{"d_shared_expert": 0, "hidden_act": "swiglu", "moe_layers": [1, 2, 3, 4, 5, 6, 7, 8, 9, 10, 11, 12], "router_score": "sigmoid", "routed_scale": 1.0, "beta1": 0.95, "batch_tokens": 65536}
Below are experts of layer 10 (counted from 0) of a mixture-of-experts language model. Rows are named router (the router's row for the expert), down (a neuron's output weights, with its number) and show model dimensions 0-223. Each number is 128 + 24 x the weight over its row's rms, rounded and kept within 0 to 255. Numbers have three digits each.
After each expert's rows: a language model's description of what the expert responds to; "comes before" lists some tokens at least twice as common just after its tokens as in all text. This comes from a sample of Wikipedia text that the model never trained on. Tokens count by the router's weight.

# expert 35
router:120130144131089140148160130130129152134185110147095103126088104175142173094153150117126102169115121123131149156124156158135156120171148144120104117125149125131124131152095180145137147131092136129137114140126123144148115093147162119104090112138113177167143176122082126115114121093133147096131115100143105143187107089120141148056122128089070121165151128094136140166122084118128082144131132103130149103145114130152127108093140099111184136137132152144134132129188084081108130094135144132094161112145139145100164147152143123118133148112152093142113135191140133156105109128126144108121139151162152131131113132143119143092135132122097118104117108127135129090166156140121086134121
down1:115123155128144149159120161133113151126164148118155157128184124124116119116128135095106132094128148132142165123139124146121143134126083122127150128123149111135152101125169103139122129123158088158093141069100110124136106141115131173138132133102147136120125149086099062153127153141103104109151080144164130130116095082115101106148148112188152122113114138105095123127117152132146133132100161131143104138140109133078116169184141138145078092115125101139110169138157184098106149103117123143141126124122139083149125087130117130121113151142156111141178159098136119150117135097104099153145105161152113168120111105095165065157118118088129106128126117157107131134131117081131155185145
down2:114137117135155108134085145116147117112142154098161127184082135131148154156153098123109167156119117127130123180152118113121119136117109142148155106141145162130120101136153122102105134129127128127142109110100141091102143120141121076122141144127145060106132119142100118117120111148109078160132136085107084155097125195115140181134138137080112139132122082121140166134134136124173134131163116160133110159179121169147092125114113144113106148131130142108152135117101130176138109108102104111134133140117140137106033122121235127148142148120141141123091126140131116138144133148133116096085157112112121143116107158123162125132154133157146156144148115135127108161124123124154116098127
down3:130144168105088145154123100101103118135089120145130129146108120089105085098156094095101171137097099126172121108103176126089115103099165142088169183097143120113132124127139108144149130117114126141151112131152113142154145154094107143136150139164115109171172107108101139101137182125127108153125164118107123102123113108167122171109156167139100132132112108148101133196115145163131120150123149118166085138111133074151098132142107132121132137097087123151127088134130137150096091091145147114165139123145123105087127156114130172132142137136164090158085123167137125126143188080118123122171118102136118139124139108123101128086144105137109118114116147139121126148108125119118135127099
It responds to: Pipe separators between numeric cells in sports, election and census tables, plus markdown table divider rows and dashes.
comes before: "\n", " ", " 0", " 1", " 2", " 3"

# expert 25
router:151123123108122126135154157162141111135147129123124103103113121138111144142143146122121107171159145121165170137151144146113159117153140178131113145145135105103109177137098145166113144179108096135141136091102154150096124133117136115148138146147130115109143166126126130153109117134089136089138121133145088142133073113137112120059077133109104102128127117107116116160107083112149110136123145119173145114134147126141068127110128130142123139155120134095117159121133117091114143141182125087093183141119149134100101125133134106123117157117116056162126119145164169186108078111171128124082096131126093148145082122107124130118149112117103093151102097136145136093134119152093106109184
down0:175121126121126156116128155126120122145138120108110093159109132092109114162124133131136124117145132095129116126151150112125119162149118133146121118142148133140090106148146081089123121134128116147118112160158118161128110119083147137138149148157120085146135149082117144096114141166120202129120125096109159161118128136149152095115135153134062166151166097145113123083098131142163167106136155092139113170140098100166157116128117098173082191143178127108103111116151118117131134113136148144157186137132149146129174145126097151163152147095173142163169157095153099093122142147095106160119144144086135102118128118132136095156076106119161118141142147123141113121122135122154120118153
down1:125106098131161134130148201122141127085155161121116174093136126136155144134158157095118152091142133128134072150113172122157118116181121129155121099119102140112152096147141161115152140112092107117145151161122129104118114129126120134107122107128079131143052113117098094128104143122164172158116129149123143154116140152129116132153109139113118134114141123147121138138096127119110162156096109111120122140132119103139146127094136110118136152153123172158129112130111112109138114143129098129129171145127114122113147160142013119120114169165083145113101118156135130142098121145085114139129161123166144119082147112148134108102136115107116134057140148100131165130157150134120158156093
down2:189139111089126150146108136158145176122115134161094145139139121069132128108174157182138090137113138131120114110124131123161119084112157140136063133134121127125148119113107108123125160109173108122125111133120127108121120086153112104128128125098116086122094127112126121106097152140087144142119126169130114106118101116134088119157159177137151094147152094130140086131153142099157156121150098143156062100120145135120167091133154132120141132157093145135151150149168143144100150107101125157112107135115135112143149128160048119077136185166120103119116143124144120130153093128164115082139120135127123141104168139148124145107130139150164152112099128146148083116112138115092125148098
It responds to: Commas ending introductory phrases or clauses, and linking words like which, where, when, while, because, that, and, but.
comes before: " the", " he", " and", " a", " it", " which"

# expert 19
router:107127151145115105175149114145123161165135140143122113154120134175111159120121164119154154155157152106156159153115152171109139132132141155146111111106129149142168158160098129139119139175099130176133130118130114102124110104156143108111105150121166126165123164121120144106150082139112099094140139082137102131170108127144169133069110139109064134159138087108116123148147110136177069126148159087142146105129128154166126145105124150148138153131137174094137142135105116090086138128141173137115161133107159151092122160125119116146134134132149078138151115156122153155123133160144112107118117144159126110120110123115119115139138132099106135143094135185102139101164107151125052105138
down1:136158082165143099095155159136133161096164108119090130132139120085129153138163146125156126112170091123118118111103147078157116121116152112162147120144154121099128141111141178106113122107080082121094100086166114122127110132144109137131070119137117142149128102142134135099118135116138112126136124065116108144141152126144136156085136151125126149125175121117143145170111122156106143129165117158158109132133182185154171118101153127144152099122073110111154147114159166145175162127155153147120129151172114129142098118127126110157127121094150136140124096116133136159154138087139100160128129121124162116158163119141090153108129183105103161144101139125100086145121124134132087105114
down2:119124101119143128122084157149124159093106105120093126126118110136154118084051123116175093181110128119121134149087138168121133075117112066155116109153133143137127125160142140126098181134132139134136121164145150112106155170122115150101141159118115186094132139114127132149092146115196135120122170132142100128145135112162129137122144114140129136121119122158111094122128163154095065133180150118128126166120140130147106123134092115108121149120139102110180118194116124097106113172112067110128138152130119132133135183159110127119122117119113124152118146108105108122081107125145114106121128141108159126126152128138119112121165146147105127104125122148089125111135173115093162113163
down3:115102113131139114166107061131129108109152153108130116130134129135114120126123149126082091147164115176116116126143114157151136109160105138124114166148093130139112107158126124142127095144129148111105124124141115136132149142110138116130120133130119113149162117142109082127127153107091077155155130191150119142156102118153130172126139118129124137133131130145115140126111099122125048118139144149075130116101123132132113081139146128124130136140153139118134161119181136133090149097112113149100219122122118152162178136086121147083133015169113113115130134112069137107123118117076162113095134113141120144143127129115092096126108113140141139122130135135111146173148128111133160138125
It responds to: Colons, equals signs, slashes and closing parentheses separating labels from values in infoboxes, titles and citations, such as IMO number: and = Tabasco =.
comes before: "\n", " \"", ":", " ", " The", " /"

# expert 20
router:145150124155140099160161118086151139143158131123151095138122145134134163125162130132144138148171128155133158126148122138114140097121156123156140139112129127154130136153146127125120121135115095125110115161124112142141108128127135104120099095101173145137132163144112148146126111073147115087146159091160070158154087101136169108091154143093123101171153146092122110140112121148144056158135125086145164075143147148154119110112103145141152181157162122106197117143133113123145141154148156155126177141134166151107122131150131095176125144128133090152114165138152140136119161109126125104095132173145137133140096164097169134104152140118132111105116088130151122153163144162103084149134
down0:117127132164112088124143170111149145091154157150153152112124105162084117143095135099114087150134128110093132133166116150129138150110110161115140151099184124109145155146158119109166107153100156132150114151128113119115157117110184125139121126120138126130102149136122129111122118139119120125169143077151151125074153139138079103168134119086105135113108119130118127064152117098103140117174171177178110135109138159128122114105128117106128123110088137137116101124125157113128137137125136170128169101148107106126047103157216082116128111144120147144112099123128113119105124167092121151139149126110135099069124124098123136127131146124110161130133123095126102111161148136162130131126
down1:154110133079127115117145133172134134118094152144120134123107097183132089129139093115095146085116101153089136091149107156107163160135138144164112156132125076112099099149105133077115159129138149142174115114144129146126129127141169117144130174136100130133126116107123113102131133138118160118136138156121143094103162123138103168135102114179141138116144115131099154138118130110188097129141150183167123125141128090120097169096134122148125123118128124146079138084161140133122137124142078132090142164122103145163141110183159152099142082137124145167193079125102140128109102139135124108134098111132143111120162168135140143133128118152092176142145130086109153134109096142136118145106
down2:130109174093113113104099148104131132129108098099122145143156105154155061107132129164080105145147116136181097122112127137163113078170143103136127129122105093131117103124102102117138116112127129166108115127099139123155126106181157123062140101171139108078088125128133115124140142097108151144150130113079138172180130138124105159133164144123129147122092106152161086101137112140133100154107134126141088136090107151166120127150131115114128145076136116111137128094137160150161129096141120130119128136123117120126150141094140126120165143123147078124136124085120098139130104142109120129153157120157113165123096152167147165108147091108083108153111123089161135174159112100102114124154
It responds to: Auxiliary and linking verbs and articles after a subject, such as was, is, were, be, and a, in biographical sentences.
comes before: " a", " the", " an", " been", " his", " not"

# expert 29
router:132143137108146130127129111174112094098150116142157126131096119147164170098169118176117114154173119163133150140092125159137154105104138137167113125134119126163118092140115126195155185165081124128117083116132107137116091088138118138128124133109131092092159159096118143142148158099132158124164148110147130152181116141156129135107101141088084095137169119132163114150112104100176111172117134132134183126133114114135156106090137116120129106189158122132128131124153114085124119170149134103095153130128132111141126145128178157134147109108134138134149124168126153143129134159126112091128106182150116104121099110093151138144117127103100129141127081156122149119153111120079110112131
down0:152153133094118128121129105124107129103174133138141129120143139126132109105091117126148137159079071155101137107104101140106130168107141109120110139131149171105138106132110153187152157144130129155091167124114081137140118141142082107136158140107131106140131128116144136134121108145150153154115169129145104118089142143151119141111130111115103095090142178178189124126153166082164146155101145125165168129143137114147129163135168148129115137164124145129104110151135164147164126083119127115154161082131149155136100164147120139142132140117070128157153087112173152138083146130111156169134162110069076122141126117158118116145093143120134146144176088106138149138133113131144127123129
down1:113100109121149101173100088096146114119105136152185116120108124170121128111169127132146121114090162095089153150121120110164093106124142092132151130140140150159150123101130110146149105119145119116107140146173124132122129114104134105113138098117145127168156088130113111120074126158173129099098139097121095153116111168096136142158140117106159100150142125114170112138102149157128084110156135156153086150091140156114133162096180096133143136154119117114114132171078130108110126143111158132120154123101135133112141145127102110138078079100137109151135157144114148136149168145130137120159125151119125143164163073119121159114131202153130174131121118136121137122106110136081084107157
down2:114106149173141130072120086134174164127131134109118149094140147106127125150179130168146163128172139156106101132163108127107108120113152122127116133119131113090135189150138133116142136122127107105158116129148121114156150138088148119108159080095149115118096122136108132164158099114112153113088129145127082083095091136126128133130131113124112117143122108127088116084132120125119114135123090125129114132149113140122096150114140128147106180156138137141146122120120081136086163156114112145125132136117084135122182117150100115109103122090141105180106112112112130161173138097158085158170144144157135134128074146122145126080100104164147149114148127140077115135152077117134156188101
It responds to: Plural suffixes on nouns (-es, -ers, -ies, -ions) and plural words such as they, people, years, runs, lands, with following verbs are, were, have.
comes before: " of", ",", " were", " are", ".", " in"

# expert 10
router:130125142162114098114143124160182105118151132153118077122158126121158113124116128107126126134140148134163150134115167181137166102176115163116144128119130134132119140131117127162163106157114124130118140159130102173129116113150156136102078118168162137111147125119143153126139085128131130113156131069135125170123100106153124135042104106106101126176163123137152089130126126100107099144132144100141142076131135131141097108085114107120129143140139115106130175155159095084123145147154118143064183114139163133106112115124171114135146124132182078145122111124152180122125089155154107107142118153173131125116145147153119118102134152127127098134125105134120130134150141153110077114151
down0:108101124111131153108129123100139083142093106107135102145159101179110114139116137124130152162140156137121107080104070099146119087132092152124125091110145107160131112124155144091126113127092137132107156122120124138118150101166166124075137149140081083125116129091105112153109133109126126149140122097129113155123095111114115106108112116156146153075125103130101163150127122127122115115129137114133162160123100115104114147128144145131131162072100138117166101152126145154075129148181120137084130159116098159140167143132164162140056191141077110131097106144150149157114116117135085139147108110143142124099177122142132126111123130148176124145121171114129102136150104136101121103157
down1:135128121123134119134123123103100083123104095139096159083121145100117140087149144152138089136143100133136142113091157142099146126130150122151132149162119118093153124118127166131084144131144109161117141154119137140128142169109095134100142085084125139109117159119140127127116165155068150156117100154159103053179126100134153167144134121141175107152102149142145117159173122166123135117155106081077112126091115147115129136138134129140170177125132148162180086143130103126136121115139126109134142131142121145111140161132149091105131103166176150110149146107164148175116113096121119127143110149130117110123147106131131114084138126105137133118114090065134126156113153094182144111158
down2:134146165162137151112155129150077073130144092124097123106141128177135068144147156085109105109133088138144118138166079126143153094127106128120156068141137147123150127093151145131121136117124144122144149137183168170126131090164161147132105095131135096146107129166169145129123166127175131137162135139172147126129096102124124155125147119170107108140101138147113136118112118105104138144126109157105143122145144115091132155102162120135111126102135090117090132111139127136113143135137076110091099133152094121152135119150051145157118174163135146137109099143149127137139121139118107116158135153118104114116140150104161134106154158121156151152136123149064147108141148157161163161128
It responds to: Month names, years and day numbers in dates, in prose and tables, such as In 1901, November 1998, July 5, 2021.
comes before: ",", "–", " |", ")", ".", ";"

# expert 43
router:125171129138129109132130132149109154141135129113146116117129113154092123123130152128140124137138128127143144166147172179103159131132161130112126117121144141149132161151117138136163176151069120179107108099103114153149129150144163123117094154115169128147147201146128135146174116125107104063112121085138140144153085121133130097047129154087115104144099119118125109124154101125129056125151163107147141131105142110160104113104148145118148168149177151106141127102134130126148137131125144161120108082099150107102101150152177119132160131098159116156133109138145175112136102116125120108102098151144119115122094148131128140106126117069111141166070111151127148149130143142113151107124
down0:148133125108158163178159102112156167104142179082097137125112122121090099117086155112115152116110140101130094121140081116115152161147099161120089088171141100121103124129118153170143094088161098125147124087108124118149130105102143188130190130133138096116100141152105145108100132120115105145116129085139154168127103123107136096116129133136083140086114138117132108139163091113174112198129151140140130126125106135094139128084088127113104122132105107112135123093117132128169131120113126115116148109165150176153096157143158135143095127161100163083123130151160137155141104142126142170114131114105123118169109114130085131156133156136142162117128088125114114141135138135131155131131
down1:151132081105122139115085109162137100130117165119089099149116138148136144141126127092098139147161105140136134147122145108126136094186087141106151141128142180121160128183105132124104128161164163131154131098098161118137136166114108110137133139141121136088144154115128113163126154134137156123114127095103157091089144147148122117122151160113137109162131136134113116174146128110127116151073194089120156123120155142158135121131161119152081117159138153143081094100160130115119108161162130127095145122116157132125146083152111131099109148123136138111129089124128125126134110119067114154095083132122123112108115105143127084130159130136105131074110095169095117134112188123136141071161
down2:131154108118093168132145113123125077131141090138103124107145124108133163095137138129141181132123176143138146130150146136119101116092144107137105124107113102149169132149137137120147128097148090126125097101140092148145125141123177126108105143088142188117136107100162149129145073126128120121142096114121085131130106172151145159114112130112120146152142114152120094153155167145137124148190155091155150129104183179140102165139143139102084125134102142152126139105115145121109115153072098112143130124146083156137154110143147152115106156172141156086116111096150102077136093142129109163144129130131160126137107078129107160115085095141125109138122073115116152150138144134168112150150
It responds to: Line breaks, dashes and field names in infoboxes and taxoboxes, such as Coordinates, Location, Species, Region, Origin, plus degree and minute symbols.
comes before: ":", "-", "\n", "|", "°", "="

# expert 7
router:139156146137099094118132124157157170155121127141121111086140111133116115106138155132052155127164142104162137121109144145142137116150157166141151151112120129137116144155138144147117168167090124137155099130119164178140123108126147146158066126168142122134184148105112131115150151082120088074132136064154125154174127105141150141075123092121108092144150103108106133124121127135131127143149184107116172114118129130132107120107120141118148135138139119081100103128133110126095142161144150143127138124105167149104096147157130173144139161115145097147106142140144120127157119151131126095098134147154148146155128155088105164069155115121096110147101063158128120103122123147141120134151
down0:157111108103097088121107116151114129117147155116103118137112125162103142126109129124121124130204180080116103109123109103125158097125130157110121126114158140138140133121103123101100139105116109136097169118076093105142206192170129124092145119124157113114111142099136104100081121110147136131115121125120170161144135157117111107135161115120152125113157139133133180150161143137121121156124143144126156116089159112183123120087175138131135163129121147104118138150151155118092123080149121087136129118121117081130146096122104131119133166130126150124136081157176137114132142098115136123122104158121166132082104140143140088152100137096115086123135116175157128134159117111092153104160
down1:094130065129122151172146157155133084124140169097127115123128085129106073161104159106133122116197142130158084141123126115126133148126151098106104118140123131141126106105156139155110128140170151103162109169144143182149112116087116132142135157153120129112113109143124146143120145079119192122119186133156129125123099163136134139108130132116156119122126132149140103157133079102131093134123149126126112091115085168129132144153165112097150130095132113102111121119126163123110140105140124126107163094134141119121072143108148086138136133114112160166115112102116095079091065144131116148130137101141076123127131135187140106099112139118105119147131132099145130122150148131114143078087
down2:141143101124124148149172130171114081154124136124118126112108154092155087117146099138156112123114117146137128124143115108122118099119122106168123116114130141123164121127108123141145137111110182110119149145105122133120136148113147152137143116127152120132108091123115103108119144148130164153136165111129127165077133108135133105134161155125091126154159118133146119124125151155108051125147130172110110145138141133141109112110110147135139157190118140131205118106145152079120148156125114141058140121135120151131048144119125080164146157096092133163109136121127124104121104090171142135185118138098142123088126109151149155129137107105099161138153106126098110127129125109110221141118
It responds to: Line breaks ending table rows, list items or paragraphs, and section heading markers == and ===, plus prefixes like re, co, non, pre.
comes before: "\n", "-", "|", "==", "The", "==="

# expert 46
router:126121153117122099145127142176156154140137126133113099118078141143145113115122166143066145141152139095140164132102147148126121109142144159137136137143133113125121107157100113140107140152080102130137115136122119148133115143159128115140089088147149111152152159105135108132132167140105090106135141052121107155162137100124135132066072123120084119136137112126112109131131099108134138179138183084118167124150130132148129087114105141118140152119126114090102141123134090129108160186137153158129115117105166136117102170148144172125131138114138096169114110122157144118126130118108103090090136169174149140166108154119109181106143143145093104159105102131094101136145117127123060114147
down0:140145105118132111131118123099140128112139095186137124158149137113142139109135134116152127093053073118091108117144138116135138105109073124149130112141100114140154145139144139122096125179111160132091135101114139083153140119139102088150131093118154174156154093146154117105168109119149141132122123076156116112138149124126145118078180155118185106133145098154152091142141126131125053161131161073156103119162130100092138103128148107158124127152084126117138120151086132168140128120151108133137122110129123128115102135151161155110147157132133135117147124140147116099146096141108121117103154102099120121157135124089140101114118105115089085173125150079127098127128112144083155110117
down1:136103109155132100119138146111119136142138141137107113135083126134161147085083148136131114126158104101110138116157102167117109118104158159122125116138156144114137101103138172089102115138117124162097132144113100097103087183097135163118150169106145107165137139138159109119137150139110122113159112150145153127108101134175163143096102169142063108109084156151137125139133129161119141125121122130108115137109124161167114112179132120113130148137124127094107159163130098152136111153113127138135103163136125171090165145137093101119123126117116130150099124098144177162176136167142097131076126126093079111129123174109113180088188154153129104117152170147137130114099110128137148117143
down2:121149134091136116146119154155124133122126149147154109107107153109081135129152128091137089115128153111126163136125132103164135170095127138136122174164105122144083132114086109085145146129108142160146115114117134102091153146142125111119119128101174086138118145116102151100123088118077141171159166142146115135102117122144155144151109142141087100117107129126141116152132123121166163099137131148097119126161136082140126149121114139162165130141118123123116147150108167151100126105095121117118135138107145143117126104149167119148127135102187109126119106136185121127086073101141095160160168140097091118153107122122189133143100124089137146080105104160151118060122106181106094110110
It responds to: Line breaks ending table rows or list items, heading equals signs, and hyphens or dashes joining compounds, such as Franco-American, ===.
comes before: "|", "\n", "-", "==", "The", "==="

# expert 17
router:138146096128115100143143139135168112132136114141113079135105114132149144115164121116086153145159130140172136157152093160121175105124121111154121111141150107130130144151081121150147158145120120125173099107160128123148115106131144140115105097182142101122175141141127111125149144109113106096167133075142095132145122129149098133088109150113089107137105146097132115145114112097154112143126133117098140122156121173151122135117138110102130173161137123078113109149154108101107150141172120137069168131128157159097112115164175148155134094127163175139154117165115152128113134134152130119102120128176094116138096148142159132137131148073084146126091092146123105090099096129061103118129
down0:144137144101150146158121096099103102176167144127126150148119131105115106182135134147189138129116080129112111136136127128098153147114148106132090107108161130139119128113107156135137121107083091150102114149104134118145105147122141144114100108119149105152169140172146143097111087092136112107136160129092114105114104140175106148113093111125080132137125089102124115153088113137094147131086092150156119126126101128151109140102131136119096144074160170128153080129117149101120131103124123131157124122158093173143214136136164139148103122110142075125117155124128144154112095134124117108144110158095166126141109142132103098099130126150133152149163152134172133117112141121115184101086
down1:123108143137139163166098143166066137164106129129141149139129134120086111144144142151102143112112131154096149111155138126137088133140105131107136115131139121106140108139162147148080143149133155150066142175122137136121140106137105146102091088151150135130117092146145159109139131116101096079111098121103135162141121119109162097164122113109132147113160121113085148178140160114123131138101126092104120133109139150139104113108084152131166089167140133079152110127096148152110158140110134134158124128160090106127095180126125106139119121138140095118111138147136121167195134090092114160101141166156134160110154141135130184128148114077148150129140123148131100160135117096093190136126
down2:140159129104108135092133141113130071119111109114128119138138065172138141120098121118173152149114130147118111085137103084143105152110124140115097142106136135171083157138149089127201134128125135130131144115164097187128135108104122163139165147162126167136171097133152133143096144142127129125122103149152144123115127163156159129087130103160144174140084137092096166094138139121119122134171116156152201079152124104142109135124149126146110138084133122113100131126122159148125111103137106131141115123101149148122093074146113171124127132142132138125151131097115097073124154091145083150101151105111119139115137144134146134181105121141096109134142152155109120124125141151134095116096
It responds to: Mid-sentence words after a verb or article, especially quantity and degree words like more, much, less, well, and nouns like members, system.
comes before: " of", ".", " to", " in", ",", " as"

# expert 30
router:112157134182139101166154161159164175145163138135133103160112134132112107140157133164124125156178127133148169119145118181135174171128140113151095136110119122120121119147117152158127171150108091119130121105138096125110116106136161119127115113101148114147165170132096164119134134135142080101133157115128114147167080101135144104092152106121084120149153116109131138152116101110147097152171138110162147118133128193152114111116122107130173168171145130115164170109159104145129134162163114123100132119119179141124125119129118108097147163113135088148094115167167152098145127137113095109161115108165160122150122144128165130163156141101073120120114085121137141148139129119115130119151
down0:112136137168120111134123141117160114057124135096121116106107122166127140119138158118085106111149139110136130102153127143118097138142159145095078092126148118149145107162152157153109137135096133177111123125109139138139143107104118159105107095121139144149120182152123136124109104102120096094154122161107144118172122076112107082133141150113137143158101115114104124092131148109158144154144141105157125118106165127160188091134117108116085100119114136090091125138076137140105135152143126142098093117119129130103081082102091104134139104142089101097125128105105143103140133141123137113159145129098138117092117119142105149135192137167074077086130138145138164131164133101116120098086
down1:095104152118082157099105124124066157095134148158135119082109155120138100168132120148124150135091142140129105118098113099169144150146130134107146108137117147170127147155113139090133113100123134122143132186120096120145145129088127118117141144128108146119139127106124182123125127084146178114137152104083099102120143105102113119120129113088134133138125175179102126105140123132117119095120121085141140123128154117122146103127097109135129140126149098141165174134152125149147093137182080155143119126125116113123064157152091131092149087131131075135128183093150136177123119099113151127118125103162147161085168141129132123118166158123160136154169125115154146171105120098128140141100
down2:128144119124133138125131166118134127132119116155088105139113137117127141156150110130149159126151138118189147156132121095142097126096159148123130073149119109122122113148138122091135148136075146159119097102132067143103129083142126154135114157118104117118120120111099131105129111151160093123133093176133125092137087129125140133128047136128179110145158146123139137137185169122117054101090087152127117114114148131110155134148162114089112155125084146150093174096187117172166109126157124122158118158125132141171145088097090098141110124129148136118110116138096144134132100112158153110111131156097113107107069110111122116153095116104133139117112131148158117115141118149120115124150
It responds to: Prepositions and conjunctions linking phrases in prose, after nouns or verbs, such as of, by, for, with, as follows.
comes before: " the", " a", " his", " their", " its", " an"

# expert 44
router:130147147126125135181133121110154089120147131140147079127102100186119161097129127100101117135137161154132147122131101113119146113170116109120125097143110161148104127133100127163114140155124126149129138094103113122140116124152146113121113092147165110140157115123120155133113131083129106087134142080143147136160080094169151145069121136099068097137117115097148094199121085096165101160152179103115151097140094130149086116099144112132159163131159171127120149106128128091115115115165144131095180123115149108139100106119164148156109098133157126156130124114118160100121107137110129123113159122141108131131125119138145115094157161064094135161107133128109125132106131085111107117127
down1:115116164147092115161137137150129124113120121128112147106139097151116107146176116151126079155164080117113139132096113151189138123126159127133148148124128117129118132077120087121149135166104094082134140140140126074135070162192145120141117133167150164167108067134119184122127097128091159131129106160126139143125154138131127115117119122134113114147106089123128190091161128123081211135120116121137141146137128153149122149157107157105113144154150121096129132154128108088121133168147117148120145136097176146089157128142086093115106160148135134110132150160141145092147129132166116150122139118142148097102118154112138139131156139145111155134105138141132105108116124135118080152149
down2:156121127174141124118124134123136134116106160131120128103090115168122156111140065134118107158145124102143174127074114130106089113123126113139134129139142147134119167115139125106151136106104121162123123137118168113124147126088168139128116146066150100083115123125137139134110125137116150148121177172151137106140141139187123150137158124159073109134112154149133185050124127148134117131156118159173104141150132168132133172104117143108152134111135132111095139125120167074139111111072128089075107115123154135168164123117098130142159145145101139127158152110092123126106087106153115132134132087086132128167143092142130153139125101143131101126138107106110149135130119125147056123132
down3:112157149118101093107134131112154133142145111112104108150144119121081104122139166150108145138144164183141166183158122081134141153120138113112107132143123156149116119089098097138143129164146117113152143129130107156155117165128128100128110119194140129138147135147145083111110167125097146135122153134139130111178171126119132130128149124137134141158088181112094127154122093163131150114150077153123097133119144104096130162112126104156064106127101143107133167130106120130110142114163138106141159130157102125106152109113151145162119110174147095171128183067107105142134168132181120132153143092128171157104097150129142157132135113159117105119135156166119139120093152113126127149099
It responds to: Head nouns naming a kind of entity after an article or modifier, such as tournament, team, season, film, series, and Party.
comes before: " of", " in", ",", ".", ":", " for"

# expert 8
router:170130106105130075172160122174182108127117113161110101110121106181111149106141139141088128153137142139150166110158129106096146120125154151119097131139166110120126146154097142131134130141078119120130154101110161144125118114129173119137120143108158126135102128110137093112147147143094132116136147111143121150099122107172122123121132158105091119166151117115117148145108102133132094147171169096178183108141127160161104093087123149126141156138096157121115171127165121128104148136161146139107170140094144134099094105156163082101164129104107109150110089145111147149112143116142086113090118105139094122137096138114152148126153150100075104136100103170130138125129146136087108094158
down0:110120149076117155164125149131145123150124137127137137097106159147165167117106141159147128128131127148119119127137113121127118095097150133127094151128154151105145143124121155124134138108107120160133154106154106104123120159123125119115131116165142126178131149140135096104157108134185075109108124150095166116138121135108150145103155118126113110131123152124098115169095178119104145127134192115157114173111133129147077153090115081144126149163124156103131135178109133121144139105132083121134098136111139192156121131115107171124143062110155123142124085106130160120108124137131111132152156137147020127139102143153144115136140109133138171123149140160132137161114179083115101140144
down1:193090144099132107121150103140136131159131147138120130107158094140137120127136148119110118156160134114130156113093114135129068101122140149053151101112187106127111168116158161151124094138121137128113128114074109131149154119124150145108119127093140099083146090123132144128143088150122101170091124099143151122131126134148144102145080161149113120108153093147124135158142136104172101112127111176137171106119114121154136070153169102138128109155141167141113171158149162137124133122093118127104144102112149132130124118119165143104142123150134148122141118080155105120150147161126097143109092101169080134111148120086111128118102124176125142159137146138117094180128115109110118121082
down2:138159098121171132062152179143140133125127158107106125078146126098109125104115138136117142110129161153142143098128133115184082122141144120114153094120106085114152119150146149155123124150124130126151107152150109136124128091118135176114112087074143159114136098101148128164167118122100123148123140166145109129151114170108123118125092147189110122112141081140115122164091132116126114142128135161102143117134107128111162133151072144119122105151135135184123124110100155117108078109157147131130122112133128141139155052159098133136140127140149152134146151115109126185115160137128112137147120166121132143118101123108140097172104182123077133135111104130132154106092131162103081098137
It responds to: Commas and closing punctuation that end a name or clause before and, which, or where, such as Illegal, or 1905,.
comes before: " and", " which", " but", " in", " who", " with"

# expert 24
router:118105172125136113135131118152151118114177123147099098142113104145173155098146130093127182147154138145194160135137108133134130127132125172153135152121120111170131138128110155127153161139105103141150142155143098116113114104128157110175108118137130093141130171151129082151164120118120095079149154097153059119173114163126120123076128141087118116145111120101093113121143097109136101145138153129127167113147136150131123127101157123150134164151161119096161121132114107101097127132167102119102146108139145106115117106149139167101115185097130149177153088181161174114126156145121126107089138111134120111127139154099188120104140151120102151129104108123121126124096128171117108129139
down0:113149091132113113116125132141123169136144093096129163114095105138129138085118098133134104135140086139145148096178174111131155153155119092161095170115158147109132103078137121121098154153207102140100113152125141115105109105117139121101114132135110157133113107118162093136133136168112122116187124129120111110121134163099146115138127133111114154181132090113140111095120117113184093129122107119121148119107107165135125136077152166168095140157155148149130153093160156136109144106104113181099107113107126141148133084122070116170180141140176122106103119184139102124117115130104134140124130134102126148113137156125098170132147144152124136113127108153144091146133109105114119104131
down1:135119104147136133115098172132160131151135160124142154136148090179093167117172134104170117145132113135125115110150120084106114123130158193137105139130120141164165114172138145115174165124135092124131140155144121138156117161135155113138090111144146137165101142133105154125142111119102140128098096189132149101090106124128155129087106172119126134117139133113107113089173084125116108144107147160119148144151101162143126128119117108121113176126191089139150146110115153123084090152157130139118105156106146151083141106155113167108154164103124117176144126137114131177130144122107091103128147128158142137133119149130156121110148159129107126167099104160100159069138145153139136111111
down2:135142115115141132132168132128108126155090124137087112118111150083116152104161139151168125129103134121122138121106080113146169123085094152140173152091134107108124132074139100083091130117138149153118082105116164155129108122133140141109111177088098108147070092114135103134135123113148161117116171139108117109088162145151155112109134152141157111114108168140105161113131105165151135090125125139146141132137108123142128135142125142116083192088104120103124092100152118088131094107173133154107112112107109146154133088137125089150122103134170141121118073135130142130163122157150111135161096161121111125144109103134150145100121167099148092101127160093136131113123152111111111103075
It responds to: Past participles and verbs that take an object or complement, such as known as, such as, used, released, and announced.
comes before: " the", " to", " by", " as", " in", " a"